{"router_score": "sigmoid", "rope_fraction": 0.75, "init_std_qkv": 0.0334, "lr_head": 0.00388, "warmup_steps": 50, "doc_mask": true}
Below are experts of layer 11 (counted from 0) of a mixture-of-experts language model. Rows are named router (the router's row for the expert), down (a neuron's output weights, with its number) and show model dimensions 224-255. Each number is 128 + 32 x the weight over its row's rms, rounded and kept within 0 to 255. Numbers have three digits each.
After each expert's rows: "raises" lists some tokens whose logits its average output raises strongly, later layers aside. This comes from a sample of Wikipedia text that the model never trained on.

# expert 1
router:084115065045151141157135090141080157164148132193153103173193074153119118129117119088104194110144
down0:112065135145109131065116081140112096122126145121122101132164110114110058147099171169109147067099
down1:140142112099149157166157089156143204162151155088138132094133193147136082135143159113127170154165
down2:118090099154123117111097062073158156150193163186121097144111163096101097159115093028110101107172
down3:122151136058161125137114149108126135154088118148090172180114112117130141166108143119126081120151
down4:105155057130181157187125143150193098162106118081176110141079090050116133062141151157111143094129
down5:118141115082172167219148134170163082093161149080142123124157116181092120184162127124095107168146
down6:139128092126109126123152118056159119123117091111074166162099099158135170088088122200166108159110
down7:061165167143101145075160131123140094121059172147162181100092195110140192115164208135128157100107
down8:184176187102154140103167108174181153110171137135184140140162075119138085110155141168080144159155
down9:153134137181072170143117060136137133158134172138147148134094098090127115202156170118183146104176
down10:103131105116098075134202137167173060112122112172167113146081176080112196095124186173135106148121
down11:125188100165104044135172118140141137117170172113126113149172146104167105088119103078137091119162
down12:154138106122105110152128084116106185143107132098141139128101125166127143187131136071130129186134
down13:104120072098129088123094161189168119176134062128147180145096177119156099090149122130166106184129
down14:137133129165142126139163143195125137063125131111164146147121119142099124094169143052148104113158
down15:081117162128140149184068176106135076134183100140096159090184118071078151100106118124064131118124
down16:130158130210180109119074123089167117115150143176170100160103120137161074075107167129155129099112
down17:149170192123082106133077035146094158109101124124102102116081177162175076096120124090101110122128
down18:177092119133150112123114143119114120163051206121079130118155154104099197182142101170046186136117
down19:123142150122220121017125133142150122107133131149144108113153177016142158129169131126080185119142
down20:163146151113138163134148065192059137099135113140152124085109161103157133169097178090098128187125
down21:132112117168101135081111112120122108105146083116129138134174146068158182097102133138071073205143
down22:097174123184156112091095134170134130112129098130127181116086134099133135107127123100131145119107
down23:111116119136113150120109156174105104168178092186146149139134079108144116065118131132161087129174
down24:123099125169138157193109116138123089095132195170142150157081125146132089166167151110085153129098
down25:145152140058083108111150128161124127080142216117167140085129121121174095203189106135149145083148
down26:106123110120169125135115088124102090131159085149088092059111150066097123160095210119121079087164
down27:201122170146075086152140070137203096108137174125101122122152128101097145157134087099106067048112
down28:133143158137135111191120141118124103101156100142091200133125125100191181134171187135104141084119
down29:120176190120114096087185057093166079206152072144164106149058083148131192137130099180142130101087
down30:118084166134093171104107203085093105098133108156215117123144093118202128173151123094085172119103
down31:097088057157087103143161127103121123071105092148127137137101086136130127065169093137123097176100
down32:123082166199155145120110084139137128125119171171147083119079151134133129090080112153075075157122
down33:109151228076084120133098076106128156113116148129118103154149103136090123182119098106134109114106
down34:173114162129154112145176126117152092081172171083077094138030168129120127138086116122122076076163
down35:130127141088089113172132090120087107154140151085128146105121213092149116116211099164115075117119
down36:123124119136152153151165107117079150124179119104103119171154140129113136098153098103165092153134
down37:156099165144175099140106171106172164089118103135156161099156090064176145115133170064082103114187
down38:089149084187085110146139128079136119106090129131121118162091086150102130084091178054065114169146
down39:080086150098147141139082063191169107144085122193126142196162168129111111144132090143123171134106
down40:156129128102112108154140105130165148084162145163171071117134132119143115129158125075063196092090
down41:155108182074165160110137142170137165190160165078120111118088151124138111106160154112101095091107
down42:152135143196099110121135139164180132134090165092121095091159149126114109146103189192096121117133
down43:096142122183121139072145121172126146093104148109127136186093172148127187117167084072140167125167
down44:148113127142137180128141155129090201144120137114138154123114160099163114133172134111096176168129
down45:105141145084109153139181088115140127116166153096127124119142083027135110140131086176100131140125
down46:150113100126108149192168073100145092122128139122094104133162169105051176145093162148140090122179
down47:071057131044188146104119119156119146120139123089142078119134125116103136090105148183095120125115
down48:129114203142162185115083167117138120100121133150137137133132171096186132177127110118179174055133
down49:096090079120151141121169134099083132148129151095096167108216112140152095097163162110169193185092
down50:129132091126160112145076105175120126128115113140154118147108097082110169123137162163115061098204
raises: " and", ",", "-", ".", " ", " ("

# expert 6
router:150177096084144140069097131146117104157161179130164140164130108141141157120137136142138172143065
down0:123105107187119064202181102114110137113095116135093162070087122136126101146139101111110151194159
down1:176115153134154171122119123114157094131131169115098120101120163108105144145125069164101193101105
down2:127085128133115189136094080165119140106125145149149107143146140097109069149153130139119165114100
down3:131111159130127144135176112156149138152169197126112017138115129084134101128137146059162141150113
down4:116122170127138162115167172092116089114092104181130097135106120139106148121104132082087176099107
down5:115141042075084162123101124123136014079131105127134131167135097107099144095133161131101157113154
down6:176101178124123200085139184117102145158106065143075125099145166132074165134132144141138058163116
down7:108126101160172130139112128100063164083124092123165155184144131134191146149127141107120174127065
down8:181102154190119096112161094164151090113150115121100044139159162064154125129195096151122078115137
down9:159076139145124145104109147151145113152172175126169177134146136125056154185110098132214172100091
down10:037058101161122175167150123073147077125110167139112156094131161116168109143132105126144169149147
down11:125114096096183162178143154165153103108096170162105112145085158084120109116157098123161060089173
down12:101125100086119116149137158047182117055124134148115116117181166128167129119161106111107132108145
down13:160112158116123176178087150133116074108130117115139148066137096185124130138143074197081122099069
down14:144117137124154143074144150174067158146113134143158093117091113022106080105116169170119145132122
down15:130133105126117161091168137179175169088140152105153135099145154067150171124142138151135126115124
down16:089108130118077185193146105113117182098106120109123066085169127103180163148145120139106133098156
down17:097114179061179162151135099218136119118129143090142174195161134141147145174084103119089082122145
down18:175175140094134170096122134135152133095135124144165123062139075103147085115035184157141131140098
down19:141155081098117122096064121169136127149104089104129144088150044186158123135131144151117111136114
down20:104097171199070143145193145112146103118115144140150141137141138072124164073060100107097157102165
down21:149121093124129181161096146146228156127114119128125132073100186107078172105189116061110161114120
down22:175077119152130082083153143119103134119099076147099186119126048167105145183117104112101092167148
down23:116129189081138089141139125088140090159125112171138075182123111130157109111080128141163202151152
down24:127112138105112103095163164199123138122122138116170063152125142167096167140080166124122126182116
down25:111137125170129130116170171096126189110117187156119188110145161153121120146066165098096154148136
down26:072069112101128180099110151093107155146072116160144151106162064118154131156117132146115109172122
down27:153142158112134234200085211085176119094138188151197099153102178126144129099180113125048133072144
down28:159091129125097136109124119152109098160124204131091079129151101093126137082127176171137142129162
down29:118106095174112121144161192177084104160128068119129121149107116100159152154145139161135092130144
down30:139142155125102106132125106162107160142141103175147121106117054108095136112141095124133180136139
down31:131112120097132134147100126147140162118132100080125133169119163139143187064118118125115139138110
down32:144186193127094157073103092080111110116165183130132126152199154096121125120158158145135113145097
down33:175131164139138142136175148141137191067098115138194107168233214157157133166142169178130116089136
down34:167147135092123098165092188144148101165066160101119169148160110142166171087074134100067154058100
down35:129086157193133140210151119163164188158159093165087137132147104145124152218135147173120069041130
down36:167110169159090124159136156106158152111063147146145161102096113164155160087116140144105082147127
down37:119110132164136118049082162085137084159107093166178113090112084138077083099087125078169142141143
down38:117108102132120113124099176104125157114107124161091184141101084106114173056150088151150119114137
down39:174071088138092137145189127115128138165146119115178120192134084112123157195132101126191125144125
down40:122176105158148129124144168019125161190153101091119157114101110130133150180197161152149152149168
down41:117111077094104142132133138129098125127127099083132143066099125096127064106129104169089053128092
down42:128183133160123147168150086148060119131120121141109124129171146097118099109094138112142144110131
down43:149060100072127051099061144124137121114086138151077086120184150117105140155076118094134150127166
down44:102073160180168184110115106102059073118085136121136100111185198127091084154105124183088124128143
down45:109198071124099176147119188130095133124126106140116118122119098096127176105108152106135113118039
down46:088130161128188143149113096103102076155142119111160097191118143161134073095073169097127089110188
down47:096134062133134151150141094143078146225052102123153143125097088106135202151158121132094139104121
down48:207140140062157122147120098148122137156094101085097133122138139068103188124101119166157126147087
down49:136110150080095118120124139130139109170096146147162100102117166129128103118088039142082130089079
down50:148089095122139050107065149126134136095122167074112130135112132142132113157139101117124145195101
raises: ".", "8", ",", "7", "5", "6"

# expert 0
router:076173063126203086116142135151116099115184127113152143130107075149133078050146071078076136121130
down0:142148095145109132185191117151132134112133178141130173115142154091118110180136174182110140169133
down1:127111101084125099152133075171158167165120162066197105119112191111219118121115125109146084071169
down2:143128168086173090121177148002093144170131166165119072140138085193126102090147153145115160129135
down3:176144148131137113114103159145096096148149202168134131156114159171150156111160113139148090166118
down4:165115086193094106120165111126073086185162112163117163183131204113142156164092163125083135166127
down5:106113119092125184125129094163102160113149135118106115096056172107080130159147055131157142145152
down6:155147181140135148197166108109178157053106114137096086162137120144121112097150060086085080095136
down7:097126116139154124168122043126187137125136160109105170122152168077149162136141142143133101149070
down8:081126113094174133098134156127103216127167111109154127099145134186128130115169119136155181144124
down9:147175152135101177125086143161175106147149071102133137088158199109116151098079158135067142116112
down10:115159151167086144157075103097119114102138131153097114106148132106116092146119158080171102117107
down11:195144146142109105138195164097182142098101100143143112140101131091142115108141111123148156168094
down12:138129118121093129147070122129064163091121147110101115178068114146125115127157097108128179108133
down13:170148152121166149200118144103102137135120125110108164161124092078113103144135119133165120147112
down14:137164074140102205119090151091191127102124099077099110144118097128126118128124170112141155197165
down15:117078177145171080146137118054154171145077151077054127106110137068149158064141091056122210115106
down16:142167100118108096150102163136174147100156096120167091179146177115110200178152091126143089145154
down17:154117110148094116135081146080099114151087061149129065090138092144144126117076108077072118129090
down18:172153126184075101134122126045079127072119127165104153140124136094117127048109128102119122139098
down19:132111120065137080171147132152103122085187164095160097090137160154112146152089166147169086107134
down20:139120063096143204088165129161189142174124108112154154117179062079119133139136117128078074182108
down21:093137129127108150173148118122131176112105157129117164177093136171141203141110140152152099170136
down22:133118112164113058112142135136188172121129151162102110139105097115166157129056103128101109112070
down23:113133144103122168106108093072102184078155085112111221113126140133137119136141164179143162109070
down24:114186157073145159106128170107122094105133114147102176076069104147095159167154092099124132123142
down25:107092121153115146116167070096178135105093097095092107144113133112141101107208120115092155088133
down26:088138133105145136075118085125176176118192178068193105142097151150106150162062185133131164168160
down27:128118125085047106079123124138149093157146147155162136170080112148172162089141155113142105139106
down28:123174154102104096130124080113142139134091176112119084099106151166119101178080120145092174117138
down29:123137179180162088146128124116071129096084120077134141137078191132103152143157127135116100094161
down30:086095151146049129066083141052156102082179080124090110112159107154119071114160168085110112106153
down31:097135127093111163164130144114177135128111122104121142142128255137155098159131116134138122096111
down32:148103182162104079136151106147158152141113144105107103179129074074140081182033103141095167161129
down33:098109132110128132062113153071115176153104114112117166076123116154100155123129105133161103093068
down34:110134102135112123065139142129127046150146092099090086091129150114139113089121092149121058155146
down35:153157162133126132091173175134122153132142100098167094125100097146191121124098192120121107151147
down36:178111176166136143138153163126116172146115196179095155092081141117130153134140137095100113087137
down37:174139149143150183135127126122192154098199151094143139133118162216154094118125131116144165110091
down38:166137149144080162160137112142122115113148148163165128155103148117088092128098082122148099136116
down39:091061109147084123169094142092109176105123173127148082117125121165180125101122129138164149176141
down40:097118151113122068125170154127082102143147142117070092174061148157137133156137143131184149058120
down41:086096177078117121089132155135147152072092100070110123135201147147111098125158153153110126111089
down42:095110089194114046148147104167107068126114146132176118150094139086176167104118131119113172082104
down43:147138127135140169155112112116116119117081105145066147153076151114125142106123104117147130084105
down44:152131094161147143135094121123151126099109098120130142190126135142113133057124141072115105097105
down45:121101079136155115092065096111144105144071130097195133114129103139151156117099101119106048128078
down46:228156179152146159095200120149168113186125098138167133125121068095130158081190046146077173115172
down47:116136139111154066129105114079166093154111112149098124104184102125159135141118159155110201110110
down48:128094064142133127119093129139079181166093075109131140156191161180127195140083104124116105090121
down49:121042100131107129139150134100136161091123101137124144133143151157116115144102127087168053098148
down50:070148107182118119138113139099161089092137152144129133133095107097116107112210047106127108061097
raises: "or", "il", "in", "ir", "ip", "ed"

# expert 7
router:025130095158162107042088108115159103082096196090169152104130118134184137097103122120147147098145
down0:129133144099124210126129084154166082062161165191149143113118110133089099131155154131105063179103
down1:146124146130150115074134028155118087093130125165151104149144130094164127106167121105181138140119
down2:104101155098163094142120125176153133118055117183154150107129082099173076119142126095160113112132
down3:134159070121106048097150113091114138074177075185130130160093170145137159120082140105122125096144
down4:193158194172135162095131123128048118101082077155150156146139125136110054168163084111113071118106
down5:106084120190107127121080105116102173117137080179111149141129129130135143138065081143128182155106
down6:127150121124176142050114139105121155191208134139161159098102127148109157133144122143236076136122
down7:134136162095144126144086103161126168159136099153124091061141108130117121143119128135095146127065
down8:152068107062138104118119156139151134157124146150121131185084133095113072175080168131115099119103
down9:131086088119139094161138138085200162110117114139151162133122078168096172192161120125100143098106
down10:152123148170103166117107177130136096136153143095103159147153092185104087112182148096144187181116
down11:095151121150145123066123097150108119131169196152140113138125048051139177054090107126098138111137
down12:160100132154167163117182154114119134211145198118131117142158122135154122088139063125118118111102
down13:111135089126100161116167112128153180138104141140128158195133093185064112115123162086101100071178
down14:116130136119163156114169158141134108109099153134109100093108148133089145123132099152164204130126
down15:119130169137135125147200130041093131109100089044123106173062140091171171118048064129083151099095
down16:138142113108081144133119121177118113129078175154113122153176107154079125074058160139109145127134
down17:131100075167132052091111122087145176119112097102114108111144100121133111123128155111164113118119
down18:125123090160089108117137082109084054134138184103093113125223138109086131135141176073081153099109
down19:078125148103133094208147088086142094195133139160162158130162141088123121167110120137095151170138
down20:138138176090118125200138144095158097128174142084069167124202114094110080082093132115181063122139
down21:079128109069134110166106145119105101150122072096125163090140098130092077178147129082130090125118
down22:116123134091122176142148133127164151077097168074092147183188090143112184184153132129166174097127
down23:133136126131126111133165182106147115091165099099162100087149081204092068127155130151154197164182
down24:130138164127148224139126132135152105180075143108143093151136126113082153133143131145107113120072
down25:151113087141098132126046098125164141151150088136179040087132083178156127072134127090130131125137
down26:139129128154172145074116139163133103116138159161112152170138113148153114087107107092069122142105
down27:062107137115149141106128132201135180139089128145110161149144119142144117096117168088134151139114
down28:139117111087131139121141131140054133155087075129090139172138181107168119148116141080135095150124
down29:200150164128118119112207121113118080142122117144141089087086119113118130082109179128118106112100
down30:191165109101130122129101169151129146122082160122138134155097104137103135145127088122174101127149
down31:112097081073069079117130089170120092113174143137135127166113120178146176150153136119064166141102
down32:112141103138073120084148066123129125133147172158123134164149138087139142069140129112145148134094
down33:103103104176167159157173103192142151120179160102184121186130193126157118132154167120059180146131
down34:111167128101112124127140135074084103195084119181093124143149123207078112102116116149121114127139
down35:068132110121157183121151169119089164135107064149119201102100119100133090100140179114080222139055
down36:151104155156143138095123131147203122123100055115142135131088120099168139066142117180106153146106
down37:133138128086111149066129164133100185107138193091149120112051102126071152164174175089139114134102
down38:169119133213085130131064166143115161087098104146144089140080116077108149161124104091118144137154
down39:230148212129083173088124144139149095118081142177104104152062096124161114092145167101094149087126
down40:112170134182090125100117146120199127128075139166111141082075133131127104103122115141121141068129
down41:067122150169155108139070163126231100141130123074101092148150129128158144162124103163092143142112
down42:124169117169092081131149099131161137142083175076137175130138176109089167194145133127124124124165
down43:105164106165121123151163110169142118132155150128112139076140150170099124133152101139140154158164
down44:096176128137145099170069112168132101062149084132149121121169130090166098147115115151138149096107
down45:135126120147212079133146131133114119114143125124026079125155188046124123130151122139154139069106
down46:108180124101120072072158205136125078057152181095079133115057166134088142102172097116112112199165
down47:095123081113141122152110133105091109117093126168100180110117182119076128141121120158101162147121
down48:111140162147133066136146124160076160069118138107191138125125143100161134104101138169158099100100
down49:124132146108150125124129157151108064137131157138122106164075154119162185164053097104145127098134
down50:119115112118179091161147105131132148128061162120080155113106112130131094085134116124075058097134
raises: "ed", "ul", "A", "S", "C", "-"

# expert 2
router:077109125140185128081074117131156077160140196161119115130158107119196135122081097132113129118076
down0:108078200123126165107112072110185172156158169156160132117130105157124127083166131130147103137171
down1:156115115115149075161180132125151138086112120163137153106153101108089105107154114153173146090079
down2:155097116102112127148178137099148129159152100096071086085160181066113126122147134079162146163136
down3:134106151094126149075145185165152156142182168069126149133145103133145129144099088111128153140244
down4:106170127099168107142150091121147210124131145131141143160129181148130136088137121093137112142165
down5:158151160167104102089157157128110128193100155122140084127134125114144110148103082139089137122114
down6:169167111150168111111083157120153169145142133146133129078131149148152216137116073148102084057125
down7:115174115119082076116131200080122137114136192057156068145125103127157071117111170121115136137028
down8:139081125086104138147131102125137181041193064147155129105158120120076091132164148132103158111100
down9:174147143082130177145099122139138218108089078106094085120178139152116132109181097090089136135104
down10:082109105094102159145187054142123183211115137139136204126117112132116132155108140105091057143123
down11:062140111115155064080115132112179184111154126145126157172137176088114197128106179156101093152116
down12:053153144195112154153174089161152176218088150155131131130147101119167159167139170123143111092175
down13:193140160094113152038142158131074105121236132129151154090145148134138180133129168131079129093187
down14:156081146151123078137110132132118144091104159157138123071156129179209143133069145160116125108100
down15:160113102092129102074147138195106076152117157123086115091091095109107103155191222115082121098158
down16:069089088159185078120171155115148168100083137103103103148101128085177058131144121131143122078115
down17:160096090107091145153153116153167134136141132124131109159143129135106102147175135150170157086161
down18:139154155138122132125134144145126125087134119139151183164153158186093147100178182135123112154110
down19:100155095148176144112156142106116155129109170086112163113101143175148131108148149137142174091046
down20:086116134091135135165164075110189141189190135096100142199153105135109176097100107150138076134115
down21:078130135204104169143102222066127160152138126132153101104124102143148106070122141095125123161173
down22:184142115110075146115145068117125105132125137139123165100130132113219151113096122126134102114144
down23:129122077159175127127102079151142124139172135118174113136152150182203151130137106122134092128170
down24:103121056139143130076130116189130086121168100119142125133104089123101138146130129154114100131102
down25:153094083106074078113164156169145148069120163182124128112131095123083077144118121115189089123148
down26:144115083128148111091127130110042119067159118149142116117062109042139101098115171092180178105115
down27:135097124170113118078086184165088100155165127164130100137149088090194116121143116109153118094080
down28:184081143148144181165091128143108154049060102101179126104131220112154185189164062162085116134079
down29:145122115147163153146147152163071139150069128129110126190161125089182119118117154106124111128097
down30:092120137104192164068123164154069146099104164122064119131118097084065098114100199177139165160196
down31:126107088094158156103119109134073056190094101108133177162074186095104130118090141072131181137117
down32:127157154082152136149113148145120144109171082120113063122085135155160102133140137125110135186143
down33:071108128118096134130190166181155089136090068127103123104071150137076107157142154114130159169138
down34:095091125184134137137109148120147092144128140117067091093125121115073138041096071137111182175074
down35:114140100154096112075113137131157140108154100074184075074090162151124093104118189133120117148112
down36:097104090080122164084152077138132172122172118161147051127140123098176138173163139109096092074120
down37:094162109158080178106158168099140115071133170106106122119173077093158084108140128195113103091069
down38:143126079126105152139121119110167176194094133083130092100115118106147163122177129101138169069159
down39:125116103145081103096112071090119118155134078084060115103092138169152099116126170144097102120112
down40:106136063173118154120100114122101073146114104116082103129138111125165133135122118129149109140153
down41:122158095085120159105110111118119162097168150128155119097130156110184080071144157169135167159149
down42:085120081060116138141104118120117122158120128171080126141128119115159150144171086125145113109086
down43:137090160089092111144127082079143022126155142081165212131157078141147108127149127159124128156096
down44:157154127110105202090129148119140157148111202061088107110084091139080084142145141108130098126141
down45:075092097112101094096130139172122126197164154110184077158092118194171172153114153116134085139159
down46:124081134145122185192103146153091095115115092135133099114174089089091128097126134160083161155128
down47:091115117125147150142167141073109102192129097079103161089104138169078184132111148182163186163144
down48:124174136176119136122151173146106089122173145075115168128134141135189144128107147175119141116131
down49:122159128155159152179132091104107125180225099159117089105168114100202065162118173109162203130119
down50:153102095093116122178131119128117154147145139144151117158089112138115132090123072041103107158099
raises: "\n", ",", " in"

# expert 9
router:074157114144184094084089112144137125160133134142133117172170123120108167169064163141159182181084
down0:129145173131085183125135169120114129148089132102189152108085057138089106053131144136159182166124
down1:162106147097119159201142128115151103133160132151166125140094115117071116137172120181175174171166
down2:128109165141096129129075072137161077087128125108176112188147141087138133132028168137164135138127
down3:103144136110110117167149171189154088145096153155133123090117127128102168100146121150102151099123
down4:149097127143141070143151148189143088133197139088147165120115131101158094142142132168102079161133
down5:116140156103125099120082133135102151107128109110115102131126108131071155137118149104104139131098
down6:142105109127141102158076086108107068153147120161122152113122150133078145155112137102145160098159
down7:173077179166142138085090128132133064089145192112133129103131198151117116195148163125090103122129
down8:100125122152201138114178077159118140136209075084119186083165101118079128145161141116103157091103
down9:102133092110156143125166085107101142120140132074102163133126133146104116118142192094105213120127
down10:074124110100072139128115109192121082122108113126092118103128118105118117137124132114185121171108
down11:103120120155088148115157127072139103068137150142121127149174134155147124170090114129128132141113
down12:111128150110172155091146158137152084102122122142149128093157143144114111165127146123109128112109
down13:134141117172105098101169137135159090138135145131131201159113095216119145060127051171122111132116
down14:199089132138118110055132139161123120080109128109091095130142136126082121127086089104097141082152
down15:159154130138150071145146083050137137104080136087123124148132127164074073100118108132172116128206
down16:215141174162115082062150121127108133114131137119211099125124140106181149127147142101132134167116
down17:126056112152119108161128087105155144138194167090162087175125161154113092118090189157107121109121
down18:103137099097128092119175162117108091169123072143161124069107156132133083149147135195116149156127
down19:161078152120134121112174174131146119064137118182139106108203123151151081152085096107128103100155
down20:166126169178087147137136109148170143128132171206125092195085149159167100129163135111074053114105
down21:168147141114085136035148185083134135095124150188122126114155107124141124134120136118120102121133
down22:188159069160140133192106083186101137165122157116144074095158095117171119080084146161127145144127
down23:108091135113153132108141153135122155152128104165119146133095141101031128153089134071067145108141
down24:145096134067135095101108141107145146130143090127132125092183048089134136085142133113122121142118
down25:129119121121130147122151135122148162045088101126115129111114101159123150170153163116089127112152
down26:133134180129132106119125115161119199110142166112146158058159131142134112163097136130175095165117
down27:162145167137097108117147084032174086084118145129140169139219170125155113171137153166116171102088
down28:126127128108168118138160108125154128126123155122125203146135149081137125144136180130135091105087
down29:088156111193171102124132079101130087135105143080116176148150128082104088117155155144123218149082
down30:113108134136167098144096101163114100112123142050168130108114095093089131084117123114102131148137
down31:127103163073097132105147153096096169049132090115121133089167120090126080173086148101092101160107
down32:100170123190101074091182093135144137112143152108168168159175146137161052086110184115158150121134
down33:144110115087103089112119197166108137141073162088163133101152128140106142069162192108108183094097
down34:102129111121075082091088111145129230108128151147176101176142106092106124197139149068141165130162
down35:155142120146167133156169119138142123087132170123133135115063141137203122019123142090165088099086
down36:164140136140099125170135094119105197126100172098187133132158085124101181165150136141167158167133
down37:127106075082161089151158106138165151133097100072125145089109076102160112149112160165140111151127
down38:140092092104108145139115171114145065069074140085141190172099115132154165164104104130131105134128
down39:115174110157107098117153130143118099102174140137142134093156149125189133135069168116089128144110
down40:123158176069121159179137172097131170142107166106127182105135140127131176114123115129177142106055
down41:093139108128096127104099084127129123094114153139136139182124138121167110158061049157174133186185
down42:155093117085094117187120119117143119081122173083160113126123073126132171123163149124112201108105
down43:075113121100067154150163112157163219118157150116156148143146154170091161050150127152098176126167
down44:119111134172150137165121083139128119162112134174203150144097125160142116088118123167170107183073
down45:123128120151152113145130191146186136115147171152089088121108191124124168137126095086146118079128
down46:109104099121120169121090088113128184106084119136110151092150121054163121157075134133110132143149
down47:166160142164120114128200112097124086160084130109096122156096125098127095103102109095178061145133
down48:102096159131161134080133151147133125113125178171116120120133201072099080174097138104089164130054
down49:086102115166103162134120124127111111166154154146076147139118100133126085045129151071160141133120
down50:086110196117205154123123157159107170152188081163105134097142175092075126078132118209110119144162
raises: "in", "s", "i", "ing", "le", "on"

# expert 5
router:109139138138149084088105120187160143084070141113104128122127166165139213174163167136090126151183
down0:130168155148138094102169155086145118107182140128165086139163095127179120070135141188207128119158
down1:080122151098165180091092070089110103153118161155133073140163122148064155167125110160114111120093
down2:127119119117123045135156170097101127084174142088133170110110134142096126154189175152146134092131
down3:119155137144075144120120067127092179132160120125117176166161089149128126123083142154112132113172
down4:145173107198174123100115145115176151116105080135147099124097125131082173143134151109126174134133
down5:143133123132092143065104159069113098076156173089135139104133064214093143180130109110130080140151
down6:181137099106128169127142105120144132130134176078194124164159113095117198149102137168061116092097
down7:107081127092092173101146131120077138101163064043133098096131108083112165076130111186165110148154
down8:141172137092173122169195135126093120124130066148157129061044111052139088106090118142140140140084
down9:125103123195135163184178123159131178136106180177171093181054105116166117102146102125146177122127
down10:113160135185113134064057125074145125146144143088201134126151138079106116132171126067073113165079
down11:145158142083107126129099120114116140086110098099166109097127147131121165095131120133189167122107
down12:130084124118122131184096095140148109094124109183119164134182125165195183080155155112101110154134
down13:073088111171127109148162162127124130139183146086116132112194127151126148153120124124113103137146
down14:116100167137124134117133152166128151122140150124082125132104171137186155094142177160125080177123
down15:226145158095126142122079122156187154140105174112111136166159109124159125163054139161114126131108
down16:114177102137097093121176105089124129113129157115104127135120128158090150137136128150153169129114
down17:099121104114121085155139145154129124096179159130109085071127136072155160080119110144163125153080
down18:034139136141109066117083132130146124093156170131150158140058149082166165125133073154129149169177
down19:076130159155122134112123167104143108115150111181176104183163067111167185086084113163170129134154
down20:155088092179086113196118177098098086172095150092115096156105130087121167115142120125120123139139
down21:200169125056092092096142139140122153105170135116100109112117128099144143107145057145134138106136
down22:124124151178163100128142114190125101137137141110078161139165186167138139179162097142111070148096
down23:127147088090157097125129079161111105135125124158166175093111096111149087141116146164128142114063
down24:107139100126111136190176122134192119133190142103153093094082108121117124048152148126112135135129
down25:186116126150156186079133161091098148114192084118066137111143098156134089106130161118144157098143
down26:174120164136097100128195093061166158128157131105120094081093179083123139024140157037138125144113
down27:192117130123094111085093126189107125152179083165138100106134122088101113069151187151157061157134
down28:104145143121125095084136126083099137108122116192166069148089153177193127059039156133135184151096
down29:174172118128122095132099142131179109136078123105070107116095070149111105119129134164108063177174
down30:220113163148126076123093105150128119086128136165154158088151122124166109195137103127153169169104
down31:144172113169068097141143088118134052100051138185175064143124183140143110106124128158083075089119
down32:170132033181118220087193092121169113129163167117141138169144106168110126131134120140145122240120
down33:131164129108133073126138126146138190136147138163135127102117148152122120117166115166137082051071
down34:175113154141090083119126134132075157136148131125118111109156138119114179100121095223086138121104
down35:175150119116093118135135165146124091078102105116088161205181127227128188139145095109110107171155
down36:120167116101125102043170152061128104091127085166124142145148061132110135113103106139118167109124
down37:130158120187091115126086165066125126064179092068170186160136121155095108109144087116056128036111
down38:205164107174154164106132104122113112162183095096083136126088145148076137081157136144158202132128
down39:119197109100103085099120030086126109181145148134115115061109141139099131098170102100134155097148
down40:109153103123121134122064105161168133093130134120126179081158138146150051124214131192123173124144
down41:181105100097150159115130141085173172128131078148115212088156135123140115126134133197177122097154
down42:116075175117112132137100110133141109133141123162102129154132122079173102142165062125120194128137
down43:157117119100122124117131133147115146161131203137152134133198121149142153114142117139137205192147
down44:103128151103151163123131129108177129123109133124100202146095176162105109119183120048106150151204
down45:088064139127124167106158164129118129126146102097153090124154084068157136101151070110141170100172
down46:165097098116135086127121105139101125111106086184143146098116065164174141201187117158106116098113
down47:110121149102135128156090106138115157163129098103042168109161140118132056140073095118101091142123
down48:151133099163150123140130137154131025107159131178079097185097120089098159124130101087151150150130
down49:102089111122086137102188157116103147127095153135088148114153171111173082159112118166087093162147
down50:130123101145142137106140186137145163131106115127129097155125052142131149135141145133109144176113
raises: "ing", " ", "ed", " d", " s", " t"